{
  "n_experts": 24,
  "experts_per_token": 2,
  "activation": "clamped_swiglu",
  "init_std_router": 0.0204,
  "lr_router": 0.00235,
  "rope_base": 10000.0,
  "qk_norm": false,
  "tie_embeddings": true,
  "init_std_qkv": 0.0342,
  "init_std_o": 0.0,
  "init_std_up": 0.0342,
  "beta1": 0.95,
  "batch_tokens": 65536,
  "train_tokens": 229900000
}
Below are experts of layer 9 (counted from 0) of a mixture-of-experts language model. Rows are named router (the router's row for the expert) and show model dimensions 0-127. Each number is 128 + 24 x the weight over its row's rms, rounded and kept within 0 to 255. Numbers have three digits each.
After each expert's rows: "comes after" lists some tokens at least twice as common just before its tokens as in all text. This comes from a sample of Wikipedia text that the model never trained on. Tokens count by the router's weight.

# expert 9
router:094131114139133097141140185092110111116180168146095121133135114128110174123104115114099135128115136109139159132112176092159129146135135110148099112154127115112146128174088127110116113133127167095089134109092134180177148120138124137159124158131109117128136134141141100139155157107155130137139110099151161128077152060132129143109117122134151129134115114131116067095125124069118112121091
comes after: " the", " a", " The", " his", "The", " United"

# expert 3
router:115103129121168118132141098147096150122182114118138109109109146082140127124129083119128193128131082182125102132138140118145119101123129153127162151127114122141149152097142107087100163115088119136104139140167118128131115111085092107142131126088078122165125166103122100138137175110116129140149122141082092133119101141157136121093126163127103145143137177128160114172108153156113132104157
comes after: "\n", "\"", " known", "8", " /", ")."

# expert 11
router:083129134137154137139117136130141114099122144133163139145096139126111196134110135140135132128109163132119158143150141133143147102116073126154135132115149126136121119128141157155130121096118100152122132117121117125128117171139096181154113116164114145115072085106145146121095148100091102152093149096163116131127109095098156101104099152128104134089158066102165156139200167144124132133127
comes after: "\n", ".", "==", "===", " ==", " pro"

# expert 18
router:118089137133111127133127142126105150098109138140152087152106128131143057130158082151138146098135075158099165095111128133103173114093168127105098117126111092131144142161104149141126108138122122156126159123151090103132155146110148101133124117127148160114146123191142073153128165106146154144098154116138110151126135163136092144164117110153116096132110121132096089103129130111136077145140
comes after: " of", " in", "'", " with", " for", " to"

# expert 1
router:114162129146109148113115136114159155111128108137098140077095149123160102142154127151131123099088138168122140120167121124099155153100130153177148114129133179073113084078102103136144151123144138147127135130142156154099107111122085154127106100120132139121139185160092125127105113157122167142102145134075128115127131139119125130177124117103147105145087138118102117080096152158128113161148
comes after: " ", " 0", ")", "%", " —", " 1"

# expert 8
router:150114142126087127124142122139149054133110154121102116150139130158165087107156101078130102153135120134116112117107110115137120076112128135115155116139137145150152125075192149136131110102153121173110142148103093127133185114119102106106079148107137106152104094119095160112160103095167133115141082119116144143130137123130158125104122141142125113085125167106095137118144130112141143101094
comes after: " ", "-", " P", " F", " V", " p"

# expert 22
router:093131135158115126102108114155117120116139127145165138106127167089099084150111178134105132121147119177139105144167130069122155093129107104103156124130115129097088140149132116135117136142115118073152104172122111131109119062097112146121157070120146136117103125164136184140109111128107111124123160133118133160148144159126090129110128181100134133149155141107139154132138129089165122104127
comes after: " |", ",", " (", " (19", "|", " in"

# expert 15
router:130084143112131124149170107161128143102146141155145126095117122114162178155123117137156058121112128080145169085143110134150129094146123113130158157112160145167167133100128120080106109137161140161123087164125131106140114105114129127108173132136133119139073149133155102124118095085103149101128132123140156118172090120122156114134101124108111097100123120135097127152140085122141161141150
comes after: " ", " re", " de", " was", " be", " and"

# expert 0
router:130110124141160153141132082153091135159103151141103111133165155114142094103115095125116103100153096126107164147166129146158112116116172148122164149142163147138134113144145135188119162130119136113138089123101144141145131131121114090098166141128054101100136111150135072136116151145121132130150154105123075110105122110154108126129144113180136127101127139129156101181139127148151150147166
comes after: "s", ",", "ed", "\"", "es", "ing"

# expert 10
router:137108120095179100130146133103156099122146134116131099203116128133127096134137127167122083121135180168093151091135177112152146114075158142137095115117141109113135131152135106109097126147148125117144139115116166096116080098176158107132100146133116148122165116091121154168149115116113142106157147124170131128133133131128122162094119144173130162111099142103147135165136112131103133158141
comes after: "\n", " |", "|", "---|---|---|---|", " p", "20"

# expert 6
router:100166123152102163168113120104118125111153112093148147113108143114143161102130186152156110142091156163128140140100134167186153120132143106144135105137109118144133159070127161138096123133129151145082130147133135158111131105157133142140120138106095116144108125152102141117167104149124125157166133153121119149112126115115179128146174095121120126114180102137088109176099135122187110137114
comes after: " the", " |", " a", " and", " of", " was"

# expert 20
router:138144114113114134145132104147130106162123096118133090107118121134127091158122136131123091120110143138095088180151156107099134150162148076133130138075102123107055140165088130128130139132120114116159137104124090128117158124146113116080148091127113103128142125169135162117136128184160147142126119128159123146152154165113158117106128154104145155136106159165130140105120083123119158178093
comes after: " |", ".", ";", ":", "–", " 19"

# expert 23
router:107164117123092125115121114186124133131140116151126140115118165181157131096143125094154128124139120128160071140079112147114113143091133070086156124152100162134156119117162136139156127117094131112146168153149146135171157130155126099181120124102146109153139106130106139119144075122142127117139151117117085141134164126157102165093135153156146184117142163140143113135121121130136123090122
comes after: "-", " |", " (", " \"", " the", ":"